config.yaml
hidden_size: 128
router_score: "softmax"
balance_bias: true
norm_place: "pre"
tie_word_embeddings: false
parallel_block: false
init_std_o: 0.0351
learning_rate: 0.00348
beta1: 0.95
lr_head: 0.0116
doc_mask: true
z_loss: 1e-05
Below are experts of layer 10 (counted from 0) of a mixture-of-experts language model. Rows are named router (the router's row for the expert), down (a neuron's output weights, with its number) and show model dimensions 0-127. Each number is 128 + 32 x the weight over its row's rms, rounded and kept within 0 to 255. Numbers have three digits each.
After each expert's rows: a language model's description of what the expert responds to. This comes from a sample of Wikipedia text that the model never trained on.

# expert 38
router:130128143081084157168180103140142126143086118050184101104121100109137099093143145104146114123168144143136091095161144079140122111121126131092145138127141159152086117166176137081100115193086111168084138128126076144107176124085113132170149135145126151072151088173199101110126079143148130118154106091143068102174160078043147139107142162131099051121165109125111194145158121049143134094107
down2:149097115103098125138094096068145105166207114142139079115189099120087124111127141125202163088101109154177132141174150141197142089131171082061128112172115124187121110142162129110086093103135112104082144151136152131155122125125116120119141129074092119102154117126085175155138122115153079088089138159118137156131070115136195097086111122100119075073114157183079076110198123104175123153160
down3:144134175118083117145109194098070139125067145138099101164137153083138102142172140126110090125143159141110147206169140160108127149120151174067174157125113120122138095255123091098153134105121105138152160056124147096115200120094063135103152112139158115077178144136141119135138144117117125097190089132134102153101122113153081088133141085140137111042107112187146096158137113158123124129153
down4:104125091174165066069138128127056078157136157075157111200070136098099038126143139142109124127129078125083112160116126138076163156129141142126118135141081159124137105114100037112118120108125136136153141156173130102169117095178138102119094089144132201155078090098077116104121145158080113105131135153111118106124137163084080131130146184157112150163106052066105098157138138094138151122115
down5:120143084084120116148097163113181110115171136144113097118095148157109081114144159127115104079070123087167114184158077182136087123171149124168085093140147114121118115165142156093085111118173165124165125134183125124148161139098131126146056156121163092154141153156134124121178158130122060090129178100046095094143122091176151085133162139065110105095104194086119145070087139163097192131109
down6:141106140109103082128063147181118129188075071158122079080207146182120066110123149141125098111132174119112122170139160166132107104151105125105094115120158135162152153186150159178109070165128132100079170089111088136104144095123181155072188085145119189090181129108133155145099058135115178115167102114132119131092109097107104117142161146140152161123173087120142096088177166142140150113122
down7:139123109150125108190137118123159130145123131129140110108147113123096123096180132105090120160059128098176079140101119074118109175143145162138150120139191126105194152096105135118139083074137071159144104108140052097110143133164149090123155123149110175108088154121143059102133102125144117104127205145085083073172112058129136198146118152168143128103111125112140050138196085070126082082127
down8:117130154144101178095143221118073116149115083149133116164102115061171134079140110120141103141132149122140087145182122148144161204108199109165069127148108096083141142078096143140084106126093149134175153110134102105121178122161132181111101133111079128128126108170138081122032143077135082148105088107098152109090156120143169160120153083137170127155089136167162147151123159186087130158164
down9:163137128126096184129124176074139126075101175107167118148177178142124076139105164115228081139096064083127146071160129141139115138144133155132150117137138126075135117083093168101123166147216110099088158136153160064111171140146092135101141114087157131144109080152160145131134078152135108144149161176129107116159154145152137176188118130075140110101112079169117085156151181164134184140125
down10:111129144132153136140191092159103159121118152218173177095120051160111108126131134092091145102120143104170166117054137116170187153136161102144193145141126153138145110175125127123085119113123090081143111102109136087100166101081159106092117098104155096081124120076084148152139110180105127091140199078132086114150141128142102116135162098173093096101169110153091071105164100127167135128044
down11:102168142129135162136156125154179130149083135124145163155089128099129196116135120146123111147067137114147123110111137136244135127162096102082062171082140149104104125125073097122159092123108180086102183146152109053135140098142128076132153085138169153131111129104092154139137111147147146199146096161166172158056101080128071144163086125154102117091188162106157101121138148087087114132158
down12:121099139096131166077108101117147161127064145087143098120208138058120163076105097151131089153152151108140159105110123121178109085131129108104141143154103173111151110099168100155136141204088082113154097121107166101128165085106116133079110121108109129120123143085148111112120150191097098090053085130143106141113168080082093178148086117109133193080165145086183206128154168134124117160165
down13:114120126202198166168148172142151142149138089172153120111067102127113125076097149113129113125079141055166076125138143073169098113100149099141133118098216150073114131049091090142142175146181122115166102128192177123101084142133140126142041141095168114197148130173089124160103112120129106114118159158115107125110088107129109155141090142075123158116084152098140112141093107108143134122125
Common nouns after prepositions. Abstract or general nouns following of, in, or to, such as in order, in office, power, sign, number, age.

# expert 39
router:145094187134182076126133125158046089148099156103086124076123097153152119073150102130065126159115131147133123114149133133143137139113153145098070122114200147167139126096150122178091079141154138089195098134103115124129135086112119219109150077113070119131127088136166103126168124131095150125080094146108075130092221122085109205104110127153116101124068115118141111106173154127164127154139
down2:147103110155164068163164110132168142078136133091097147135124098158207151137151124114158073143162145124169147103117179130147190105110133082105112165049128170117055122114172116137087102159073077115119128140065116082127140096166120098133110087170106172208117124145079143139105139166091107076128104164148187096096098147074083117082106153116153091142090103131161092118109158120114137111160
down3:066083135074103118133095143080155131089102107152111145134091100153125134180147106139115137080158145141171174209188106155121113096147105127053151108175127158122152153134133076088094113117115117082147090109121147162085140194139123104054159133124134080120100132205109147172155156131155154051123161166127153137128144124143119131090116155122058099133097160135128130139112148225138186129100
down4:145122125160137097134154091117112118149142121118094175137111118162126112122138171189066080122172168100174161149157167140144139172124117092077112121113115156136107131145204093115141151167128142156201139144155158131157083140183155106105120080090116150131128133097129157082054141135073143120162183121162092152130161096066218108100039131126187147188123150109177121081131121157104114117159
down5:151149165122090136107190100111116140126105127134145088140137154165084151148132146107116155151080170121119162068187104100148152131079131103170167104169168150100095107054121122175144145113151184128154093162087106094083130093083164112087159120140095133112123067182104183152214128146117112104132117148122058119150190118150058126163143140102080113134102133095099130072104168114163180142176
down6:051112152121126164137123079174139115186118145081134092136074108135136123147090149143035149168082167172158122127106108178128090068165127076140130131128186192163116109114131185132063126125132083083103077066156100213150115117143143140115155099149096138142150114130166129113126089127114168159066123129150091112157112145102085167130185096136121105081115141153131139111166176163138141112156
down7:106142118151179122167137130159110132137171118140141139165095148109104104096168139145069144122197117125102090133154135072086137081118108135065143113130134136112115123119111091177097118089113145113106105114126176079120176148135073069132121101143090123137188117133110049100166180112139101149090142116178166139167104156130169173109048217138127145129072155187086152103105113075145064167158
down8:171093092095110052100141165113127205170161161139088098109104121147072138149105106107119115157116140181063117100106111148033162133156158167171136129151152123135187132172127100103156183113090082128149120191150140106089145121114162061159117117183141142112129069140085120122135151194124117121114107140136151171154114169151091167118117106161121097152176123158157112164077158167090131086089
down9:147137085093097128111147145151129083133143121128086127088146115145172145146072109117175115071114057123157145114130131111159149204121116175175151118152184110086077140083181187160135177186142110128113160103144128145122173099114188156156122175172111080078117148179180130114085062075076096119113126159122110151113143169086125127144124161137096162150164121180157124133131097147142053174139
down10:116139144145142091171106162108121077117190142116180108137160142146112176118128051136079146082153115129112076146121081203157103141074145133160145079155172148108082110075091116132117082140119135065113184168115176149108159141145111133135083144162074147149136131108124126195144140159161165083102134166140219131156133114152121181148172097147060172102142084101151149158143127175143097129126
down11:123097101202167105117159100097124106146105114112083146147187125108160107129103143069113165118080124127136150131133155095149137060148139158055129129155148101170154140125133122138131058108194113130123130088117114145174096118114066113153157132139142134139160176075073170096125157097102117063148134165146118204051148127102090103132115153083049151076165104103193102138170105139123135091107
down12:108124097162153149113109152113140144089107137124068118168147111127125111126155142159152181144068103136181123108127113138084111093165071114126175142130139145078125160193170121075183124137145149138091129152161122146159108146112150164089141143202182100121101142068141143151071088152176082158142107132120139166138185103088157143149117086049152072209100134071143089112183178148107144163143
down13:119205112105107122114165108085162144118099139092056163135141149183164100145119069127148056082179140125100136074092105157117160170150158127082155122157127101111116126140117099108132170088172156106113121117129066131141173168145134134133126158094062149130130047124094111127129067088113179163166104155150095151102162158118115152180103086147167107186131126125096100120098097113141192053146
Table cell spaces. Bare space tokens after a pipe, colon or semicolon, right before a number in stats tables, plus headers like Apps, Goals.

# expert 47
router:083138111082099104112063099132153127125125089098165170149145145162158131172085108112152081129157089105139133095152135151051099069151168113134137160143091129140129146192123105109077126172118142129060111189094142111158127133157158162111179086101115146152122134053141150125117170178149105091190100101179128128094100122108110094108149066147090123098191134147137110089120197142111118047165
down2:167096145187102100157108164163187140166092167155126038204143130159105144097158121159138167067109121227117099144154146099127124129129169091152142143154142088151151081085092159135112109081106083083165156103117117085194102100086138113171140149144153144091152094172137136133120144133160107098090115074097084112097175133132131192132128152188157107153129107110090155108116129094111142130165
down3:109077096151094141110174143159129132137167148100095143148164136163141134105149128110096119170054135212111190116109150181076153137227111131128085122147116142160089164102131118101185160163137166079155055123116151146126100056122133142130162104146090191130069153099143144123150124096074114145127133117125097095116134114115150132115146146127154168109213167056133096132118069100163129121121
down4:134105125118160145158194161157171089112127089145144128159141116164114151099152116162143187105140164045191075143114107101113115125079098081129086145110185135146131086171091102159098143165128141082180094121097131085186100182109135131128093113050150086131125086173123109156149132175121082140188132124071072106102123093180158110123153137096127072141080135107079073128120108105131104110154
down5:149122130136099189096114122133077094071130091139205123098113172123124153093112157125165127135181130136138161110092151103144150115144079086105112131064076147133090133071148121136138188105050125149169104117094100105160126116117136190134126115065159144120073146078097119132119171153172137146143124180143084107085156157109121127146111120154096229115184124118175213179094114137135111133121
down6:110102081098111089092123169121168143116097110156124093159139123192132138148153116175145091097141067164138080134108102091126145108123121048140153135111178131175165163145094079098121137115103125085115119116174104124136129151069125109097144096095164161180193112162158147115115119140178129183095154110107115100127117189143144111159136145202132044140028127074126114114199123088100113110124
down7:119122159136188105151102124098093064114197155089176061116108113138078165094095078152122129090129128138114101086165089096196109160118066132125107116112092092145088123165126173101128218069143109103092159083116125115120107144148193134128119082125131125150113168133132098166144156162159115064124105143037110146117132123110105124077105190156132104130090089083109093152137107106141118161108
down8:169106174117170101105152100106075185128151167155149139159147128063113126134073096143108144166158123156060146111095127112094137121132117116090085119129069153149141132097170143164172087151176120091128165113139132089117153096133102190159142182129105153160076163127118121197069122128126124151075085122174134080104115141119134141225059126125132152114225177098149133115147146154155124130153
down9:098079140166062163095166128084127050133135125121149139165147090078160121075131173136146111183149196150122158105125138162154130149094116035151082147170159108128113112145161137177139119120074166114141139115109059127108157135119180069186174136159128105152151089121160061184167107159098106164109166124086111160124114152133128117106149125127129076121108123170119105193120096106169156139168
down10:130161145133138100080125141089119134142106100114129063093105097141151190127124106130105094154143144094103107103079092143197150101136114089081048182136110096184128161123111103114186170135119104156157147097179172136115183230166149098166125174164171094166176126151111117134134180146126171137127114153143116214145123143182144136094101084136131188191140132125120145103144178127124124118141
down11:119120193184096068085145111088150155172162099129087114163168124137144138140134152127116132143155136169124121130137157101067152090200201118125148090145118145103147162131053186138125039156174204141117188172138146167150101135160184170155178087126149110148059137147131166137114137103104139154128108151157127138120115153118128162071152092151165149144168145169144153137123125120112071143178
down12:146115146116128108032087157120172110110116094119107122144187125155175174126163167134123107179112132071043136097067144141137147118157187098112139149127151132126096128100141080153132137201125119105161126109154131131136103065117102157121141146111059154152102136108159126102148131179130192084200117135125137175114137116132153118127143115179125145069206163135209099099091139160178116166127
down13:054132122152095144159132156133115121104104145094185132135139166146076159082111116158138086131150107125130082179110147106127182103110134119106138182151148188146105055121180160149145144120116110125088134117203124083081203181143125151150050171093146076130133155196084066152119128151094128152111094138132155176113098173128144040119133150137139114146154088126123164060143158131141145124123
Sports seasons and time spans. Nouns for time periods and competitions, mostly in sports careers, such as season, year, Championship, debut, three-time.

# expert 6
router:122134142066070063114161120140083156114105135114081087176142164054150096083121123109145132189191161144121101136120109142146118129117086175118149145149114120127091127117129143090104107128195137159159086167126114111131196173149149137094048125136102092169150116073121110159121128136111098114142187046094081091100111128122113151111076101150096147116191181123091145136134161114066157184140
down0:185060178118139148149128162128142172120138141172170108128062117136114127135159183135133170133149116173099143122130171131062129079124090114093098136131114135132159137149142100175066044083100063214122140090134122139193148078148153137162169064160116132153156144093090133127169131090153126095069101163106094112113131099106121144149118052121118122117098134147105133158136209145132099102108
down1:137153167143162145148124215093106138130184093139080111090130129162224128132157081203098130096079155117111075039100110144135111095161170125131109136176129055107128138162109132099135077128109100142122142051114155061089150119124161112124146127113117175111137149152062102115130092083124140120170131151088142146097136120145123137104094116153091105133106070150185096126122150170089106165113
down2:064193143105152124148129187171110111158171137122083098117143146153185119117115162155143111148136127170104143087146074091086184113175087121104198127090187138123125153117129128124133157155157103079167163115064156070102143074121120146085194167160069160127167146102099091121174121173131101107169155122153076106166122156132166074094115170184084136108156091145125093122147116122113098165127
down3:182140127172093083148113046099142173105098114149135128076177141155100180158141107107113116168094125107163166122184167098128167088139129146069119150113131088153091159127115075086123084157120135155079094074157138145116176175061148123096156119157169142156146113163041093215080109083119095104140125127094157164173098135132124082133152097162148107119162140147125166098086126142141113147105
down4:147158127137175107146166090159044089111117064130109162091099116118081185136110128172143206180143189170146130103145112066133169140094097086136088131090141114152084108127129135170121175123158101146133088196158105113121104159169204124090101165136165105108088099152189127118143104099116081144129079144132094110110134108162141082123085104122146179135106148121128074122118089101083141067130
down5:070126122108126161144120144131131128125106124125112114175120163200119155177093138160079123080143128182083108141142148125085133115099084127113081082100125137130158114165107142139159100129143144147170142173190139134119100131157110122112182138130064167172114125096076096149180171099165144154122098058163098137185102175116192121107206158194095084070131105116149092172141122199178123149137
down6:086081139154155134089143172158124134126147131155123157168148147169149141111112145104095184167033108104076108145135173160146109115100146080155153130198172191065120202100171151105169151102135167174134078073155158088122126109137098161085067168100138123143166155090058134103154099147096133140127133155134147125110112133136134082192126150176121149133112077132162163192132106128160130104125
down7:135135139067161067131141125089095187134100159090161128075083135125140186124173146090194118128136080125083111103116170146111119195076118152099033133085114106132125134122125174146167103141154116194128188126111164135141126146092146100154110034096110092059136109135109131127109138038067125107090145118160104106117148113131136088134145140125115155139070146156114132134168171128135112121088
down8:135092085107107142141156114162158118142124122141143134118145106115134133115134123064188206100150074206071102127153094176138163164126140120116117061109116081189156111140154176130108086106138116148160093098130089129135126096078086150169118102074175097196091172070172116132167124129073105128073156121124125133189070112108189134172141087150095145147157120118111160094142142153124068099131
down9:128122161120143075147109100096131137078076078095145135134121173115153113094117130105090097121158142101112132135099167097134149060174205140150114141186113138119120093130122107129135180134058094114144149108115143066250092095138136118116119085091144175156196120121120148112081166110108107121092171119098133137122120102162137093179142135105065080103100124114095131126173156160100065112058
down10:056085136141146096154163104136131117147137125134152169128164126135139087079082135137080176152088131116199132183145147162074096095087148121188157075129123075155077104123192141061109146116118098116057124175191124148134108139154094137118127156122066102070126136135102126094096151140126172127138115085147174150169139097133124125101129108068108051148120140121052125104153141078116103092105
down11:076129113128104157144105158162136108107108129092135118091118101184085167151079157089091087096095127059099139114112203104115111129109124122176152110078149113161137114158145101148091073178116172147125114094073180208134107093188118115074148139096150158082162051082093124111092105183082114149083130110135135131147157105143131142116097098112181098116149138099110068142105099091178085120102
Mid-word vowel-consonant pieces. Word-internal pieces like um, ok, ag, ak, ik that follow an initial letter, such as Grumman, innumerable, Gallagher, look.

# expert 57
router:091098114117134112129188132163118117188097156082085102104093097153136117163170076147126092143095130137149111080123120130152098077122156111161114123114082143143127148187026146106092100133109124170173135109146172081105108150171069089158085122135074095158119090140085171084107177130122135179146097102159202113111150184130152147156102144168158111145098143137149194112161128073148140180093
down0:115145133101144124096122127140123127100197140110133150158136051126181117104117173075134126076132146155062212115160103171149132084145093142135063146127127090162105113044189114134094102160128148089080155131073133056120110106160175082133123196185062126134085107101150151124096139085095142066143125113133138133159166177123164117136123144116113202126129131116161116163105140107152133138114
down1:111135111175221130121207150132131142133093130101078116065098086139142147110137095158138130149174127115128159162132094165195146144152116108138157117084061128154180106091168102128116112176145137062146077144115133115052132131194132101092142144099092142089112172137148107176065104121121078152150136092113110126156117153160120096140144152133109088143087130140153136127097076153178181049168
down2:123155165048142121156169069104104069124100094124189107148113084137108088151114155103112173098168099099154136176189123147069058106131134116138072119130111161143150167229107100157126141133124118119138164106108123110164156121152107155130121186107180100082092123116123130179119150152185091114172149100113120089131111085210174093125091112109133151129087111112079153135109108133121154068110
down3:122125099103121104125127120194158071106092166151061185101080115132081158108167145114128179113145170105117121109103132126115130149132134116114185083126092125158141128093183141122160089094144131072126101141131136182118072143143152098140109171111124183130086176095100099121128153128065117141217160090079146167168079094070123142177137144086109156156146166149145127129163110200114184080174
down4:244112107137171158137113147171103095170070090080137105153156134108092152149152094161111120091117165121132101131118105109186193163159166116120064111102136121159173131156182062117181105151111151150126143078144139121093145135117171120175183145179104092164143062121144182139106148157101139186110095147115173148165121115077082141166140138125163147128128166128122125109083089143117136114188
down5:201168114105158174108129138109111091141139137172141152099147149094108123088140112132152136120187148064142147152118118173178108125132062161070123085135158112131091086094151078194121136160077171089188137158086140112069118146101155137123085102117052144132139073104134164136136082124148134139197163116116142163116132158127179138146147118128130108103083158149163152079050076115149157076088
down6:116127133123144179096144114182167098167118118139161109162160125127160089105149135153099080154132118114116150176126153161117143101155146087127077182117160106186161094146126109082091113158114196194142102116103152167106107104165105060126147129132149122086168141148174108089118166165145124168126159142184079096113127157079166077102132157125108066083212151060202117171114162125125104142089
down7:045126177144160112119085157163100126134080100135144103085156145147147170126097115093106065184101111071091116177133136101127149173113130121099068136094098176129179119034052128158132124132083132070169127096152141177135098097098148165144129159131114118128158166138103094096107141144155114106107074106109176167142107123159141062166105171177161125178127126084090079109128104158127114119107
down8:100138103091175161143155085092152117112087139119197155133080113130190134177049116097078114212139117111103152077114127080112118094118173159112171057097146171100189127101124170083114120116123167141196139146125154106185135114130085103119181152144117102122172110126157109107159160103119119113145161143110170146096132070095168159096132099055142161111160113129124102104184109108132089146154
down9:109173143103084131159134110148162114077127098144144095130140152127088143105119126196110158153103141171134116160150088144129088111054108189083126185120115085173175089153172125093159090113131112096126128176153097162138075146080102135158100138142154114084120128101109151135106175109164101102138082168073155143212198062072119095137171140139184123119157120114067138110070138101114179142133
down10:110181143197077176135090194100168094112122137126163139153168108106124044147126166158151135131132153180163108134058156136084144155111122111121142103130092087140116121150131098120146135162153146177109183111148100221144141104148090118136103172094131098136116155161080105146108092125093100156099125191080085102084141157136097155169119144149143156210122108125078134093120146132072072090093
down11:149079172163123151118206147097092094067170095186131118062106120128108133075147102083119114142147172124101088100054117135099180165098080131121111114104152098150178058099095143088069170153110147098116132194102109140122119093146147151125153121147181102097123155128145162207126122132177091122138167123129170105138125170108155154159139098126186110098098151117088169143130150083121080091116
Digits in figures. Individual digits inside multi-digit numbers in population, density, vote and result tables, such as 1,781, 47/km², 38,464.

# expert 5
router:138094143106122075112085113145118077074168145067135158099153127080114093145115095150121127168128137164113096049137121102076144157119092136073184086121096122138141141182147119051127097133063149100148160157123133093095123114167129130126158140128123115089076106166152092114093183127156110120182112145130095171197094083093171124126143168062152048163116106178097159131146099133114089166123
down2:144097095096114152070120057105087123157140180101154159070160144082092116135125093102117069122144147154127119093189210075059175119082125123079092117105187135153172102171161204121095140133149196115133152167132142137106162147145159143141143159141127099128135147151156160130134154092079132087135171109155155099169125142121180099130148185064087144129141145157150139137095095177161133115113
down3:162129204126128138106126123062077127084125097154160122142094094183163163149130124138148209184170124150114144109087128140189132121086143153120062114062123083126057122145168121099107139144100129167157167142184105157127145171137140121147139105201102173124131111158132112129091162189097099132121124112144095123104092131136156085189147122208185135123143069105174171127119143151133135173148
down4:112153117121140144116149120137104120124083141160155171065147138081108143138175149147119148165141136184148145111081193094107063152162121156100179074128161138134134187119147139132180163143094116141134117106107112174090169125125144138146157134157134210141093067128104093089084177124176123159128067142134097144080097114132115132112095205154086118140188146139163227092091149093113139083092
down5:110138150163062070166160110112119128158095106156065120058134114081130168153132145192116093182091117170109123095178145152095114139105092181124102138070134119097114135100107165156147096052171188107092104099121119104125133073126151124105120103219127192073139092124053151096137093118112127075156101117125120180096151142121112125159141123113157065098160147125155121135137137081142101121097
down6:135135148123154155183117168179085168106161154113153143168135123150092109153077125127162080164149090124102232063107136124157104152129075177137106101083129092122158146112134078110140139147116107166109120146124152080080126062187131121152125139125162150080147121169170135116174176159115148105172171146121115136062126109117159130110132117130147229149100132110047136187118141091149135153091
down7:090135100140156109094137122112098126120057120145165187147124099074149066111188151125166107134133193123107135102106111094177084183193158161143174094134119161079116104124075063143087146108136156159173150131192124134159149137141136076120142131153171110098161132136166116138137107077122119095066118133147172177097169102085109144053205103144150193138121152088143169098136111126143128134112
down8:118143148093054072110205167186113106160121181076102116097169164143085121096090122136114122146168138175077146146122143155052135112224106178135183158135098169127131057160198143145109120082087117117150152165124145072114116095137119091112138122094158098096101139113106208125154146117140130158110088086141107148104139148116153109155108174093110113144105139120080124088123153110120164101126
down9:113127160150166073153167159109057160084108095167138156159138117120169132101047120134123104105130115163125096135079119137179140178104067128152171144180094190108116167105106103151163170145105179148124122144126112140093143094184154181097149110132166168085101109142135109121161140131176128130142144094199185126103112167154122119129178156163125148099053148081122188039105133121130139105116
down10:100119152160089207149076155153147102088089098127107088144131087056146162136113183093086092093184106112146127145104152103195109134109115097101082156155158134135180131118196129146098170128140121119116092200157144129135116109127070158139087170154115122138045117146032123102121159144120155090125140214133168115115127151095086101132119134163102170119112146140158101112127150186118143149109
down11:104153179111115067133158112127143101147123128110164107122116146137155118166106160138113180095088100103103211158119130123127106206093106124154133152156126088210084144137140135169116130122142142098093082109155107085149095147134113177117102120124108088092156123110189080140169201115126139054060136072120124105137125191087151127111159112115160100176138091096178165139190089076098132179117
down12:080083139107180140112151098092093150160056140157176142070118097142145113129134089075094134156177127153095115140157152121128136122127120115077080142063152121134194094107165149138165141120124104142133139075109097109144171131062148122112147155078159137183143148139098107140102173135026157121175082122168126112197135184107119079151110177116097117126101165189125163137113112150148069099158
down13:108088110131191152120090162118093079097115162120082135192153060098094149102108110147132130164106153177060156137124114165106102161100110128094131131113121176148160107124151098124128133133073089195127162054108189143077163106096115076160159097152154112092131168157144170080126098133137116112164119137141062116087147104074159166107161141096062171116168075116109169158160115089151142144154
Roles and relation nouns. Nouns for people's roles, titles and family ties after an article, often in biographies, such as president, director, father.

# expert 42
router:096144146143151196119199102123135139149148147179134168145090140073105133117078119097161141108123144144153079130107123116124132193168135114116083126135111096094116155157139194175199070140150118150122118158129062194144076165172150130205091157121141085079131121104099153109166134111127099087143117181159123181093133133100092152149118090110094110056128175121175169139140096110083096160167
down0:159132132140068104067214089174147161113101094147127118077166136141111156104096179136145115098152052167172138190140122158123219167174140138201153111143138108118116117151194123119161120171158148156100135124205106188124117094112132115140134159167121110085105164147177147092094088080121126136124153091184143122114112111105131169166142109157168137110125159104084165133119127102126174127169
down1:097109195126126121065105094142164120089080123151180108129095145074161133095088115083153130176155138173159132055125120086214177113098073086103105110097093127112122091143039136133098139151115134155099104123153121206095086172073125087110096113078123108151110116133152110084107092159120096161083108178093133079085126107156147096133146141124172129121133132130113147165134078141166112093116
down2:139132172157180148109089130114070157139152119140117147133139167122086086069124101179113132196140133156147113154148183124122125110111144127192098112134179137101106209073162092119155118097120162047079112125125134157105106165198187172109122104109148120084141114146108124113091132080146098118151177087149139112118147087105119060165135125140068145116159166153194152132065103167157115182130
down3:109124117140130203076184162143070073123087132136167067121124146093135088123082085086020141151125116146065114071133137140112161130189101125120124121084159098079112162094102147117147142076115103071133103152154150054137120093177138142086083101106072134115139149089130151068184128094136128156175129118113179109121194128147161145150120139149141118117106107177119146122162153129112150098132
down4:123134122164087140118166101102124149171139129113128112164153151089169100135075132155201106106112091038106164095122152130183095075189149103150144160121106105163119129086111156156109132090178214166111116132084090137154137107105121093127161122133113072132143149125155096183177144078118136147057085172130129162142140108144139130116112157204105095126182171087137152209111126182113146126137
down5:182106105146113126176129155072072111109117147171082171131159118151097097103091156107108135135149106113101149110117172153109134113099125106191163039149130101097091095118076084119166146103117106083127143102119144105075202102137176095128117167138141089115124095197092154169109131144100156161043107136181146127107160071124139147129141058095045138127145154144164117157133118143140184126168
down6:155154159134133122134071137102131088074094120142166127126171156120151158152126176208130120124117106066065162109179097133076159136085082116107147212105127164057089110209145066158133093127117136133098118108124122115125098136140136086109091162152066123115135129115107144184133130162119104067100160160098099072125132127133153073140151162111103124101143139150067066146106082161095173132110
down7:135150148093163186164145132147155121128137028133084127122130113137046152124145114148074160068167141161085105157038137105124111135172169175067095121146130186126162099132137161100134125130169136161091145180139142132107092114152097138095170098128117105132072141124068144129169107116173155118164102167147043113101113090112110125161091140129125080077113180102156126117102114102150081135089
down8:102144130149108144059222123141151155139076134191120115130135118043178169107135170152138102098112105172161119103083150168121158162162168142128164109096145131172116153116145092134103128168093141125116118189133063142105092075114167122129126144138195151089076143129125136119111080118065111179108087144128153139134169158150144135164169119128096185175126116092119194076108097183085104147123
down9:155137110126130026131101145126132172090104143158100082157160177165139132129083156194137143126137082120156151105107111175136114063130077101143141113164115134128120062100095104064152119153102058141120168124111140129117104162087121132153083134134160111191117150154070139154164117133140081103098128136156098155135136084143106120054140113125120123121207119099159151167234093073148128122108
down10:117156200137145144110169109100172075117096181065166126127169100155149128132201150103110114116117137114112109096184116184136162094101117104124153171153148092111129169164165117118126106163090079169138145112175153087137146137109140142132148111124146059138164071131048172190117148145104155111148100166116111157204138069103083103125082104132093099161137123124097117143137202173107090159162
down11:096109118123134121169128124127078113123164049121177062122137165103129161116142104088122156158145104155128184104158163119112122105123227182144100139095124157129156119149129110172087112135142153098139155122095113122148148147139143119168188189111176157176082151092161213156154127106121134087095147106187144118076094149105125107161101141090127090148170178174126160087181106083122108051116
Pieces with p and o. Word-internal pieces containing p or o, such as op, rop, yp, in Encyclopedia, orthopedic, hypoglossal, cyanobacteria.

# expert 62
router:161115149128098107151078194111154112098120141117109142084137152092118151144128136148129065133112127102104097163084094144203161154150073069171129187089091168155088128101119183112139141120177142128106160138131157104131121142124110155142117098129117165179168143125070161148096175179129176132128188062104169077128137115118141192115174119128130079097100161074101094178184085079087106112163
down0:141107167168120082110147119141132094118173163083116106053115161116111152065077161105163141162167164094148147100123162127114150162090131134106097198153094099133128111073181109131092090079131053161151173108123096115150119061137089157091137139145125157179098058150140137123122161130134105073088149182127170167108109118106077153065129137054102105129122168127102139102166147128164097167096
down1:122148094133053131108127110226110152142070164152114124105093108103095110129169136112098150113181124115121172163136091141114172115110076146135071128189134114115102085119138158125160175168121143120162108105085138142104130146201159132155118117168154113092084120154046130136145152097193126165156098075124112197108120116190117097090150154110084133140069103074124168134125164126131144098199
down2:115136168143169145102159140153150150145072111108146134086107129073204123100145143138130171111135073136189096115093171137166118159119186139138102095064144066126165087179116141142128105100082076116117093147194140107124119101111139087087116155107148088097114162174129135068114130100141115157126138148050100114167183119165195168165122117118181167188152149134166149174125146073135100092117
down3:125101082135149172148113127061121150066205141168069134155156139094154139100130121184120139124093079111157113112170173141112127167135101121130135179158158077123095148193111067173142108113127079133134158104105103133202139129133093128092125067099134204092091100133100100174143144064145117165136171162099144082097147160118129096107132124163124206124136126150181161125074086139142170123131
down4:075117070148104085160081143167092149132107157181057146146161132089131108139196126231148116133122087153150142168163139140144138076147101159166172101136161104158171146108138136128191092120167077133193157151125119137121087131106140159160125130109139081137097180102101108171183132093062122117136127103153130104170161161136187168165141113160166138179115120132129089133131112135054165125104
down5:183112149100101157094150139144153108098137080114132156198134150125102097175116169160186160134133129103142112106104136143125108128147130121111124135145163145150098094096104065178116108126156073151103173138105174097133131092123177145112159128148176156123093139113119145151150068108130099145102150113157113116044072115082178142093176033135174139106098111068187098155141175186084151118053
down6:140113116143106115080101127112179175114153163122095131130080141194126138153098085137174179163140150142179130147087091151103113126151172116101111153150143157180128159093139099100127170107148164114143188161202113134137137134130142110166073115120099146155153152115193210078129125135106126108049155152157027115148118097134205109160139100125132092127110133037117158102150114104095126095115
down7:086118181152132118107081125104111192127169084127078120131104170175121095104111171133161194071108152156091099085150147180114117149116138126127114092211169110096108153096149181121162136106125198114186097089181102079111091143114141126099128099164160146088103090183119171109055124073134151104127083071125123102154141126119137166157152114139068147165121115158172123125104142107126107076096
down8:111113137168158130123106110189166079094084057147133134098155098129156134089168092133148152181150160193075127148136144123070100119109146134154108149078147107122181156184144158145119208096127114180104136112119158117107147153151078129122116123145100146131101062162185181092115123102162105165138111153081075160104085147091068065160162146070102158119138123161152109098071159140168117130099
down9:119146157110116129114133063142187111119177128152104177166105143075154141071120129117097206143111169120090161103156148138177071067128136126099131163188142133189201122132145119100110145146144182109157089159154088145133150187126077134124143093123110153208145156108127120129141169125161100102120116117121126145134195113143137194111184128111195086133169151178184119139127108111110095145190
down10:129081150092141148143093088144165131152156128134092094140128139111143146145131184152143146068127125122153119148124139186111161191211113072142162126062196129163129162165116190155142127187119106163107122084129090177141093158040156159089109178171129105152138145108162131155123131161129147116134079089145130105077127108105117194145146110080134139186209103073156141131086111100117154137131
down11:066098122112144121147199156148077099096150143101142120128126148093121104081131119138235148140097140171115112146121134105140159136118138128197115103117165161071132110119089109105100124125185092117085146126170032104163150108180084180102138124108122191139118146127167146085098161139083141105152137127097202114113139129150134132137134111095095127169141101191182067067132143133087114157072
Digits in numbers. Individual digits inside coordinates, statistics, and years, plus scale words like century, million, billion.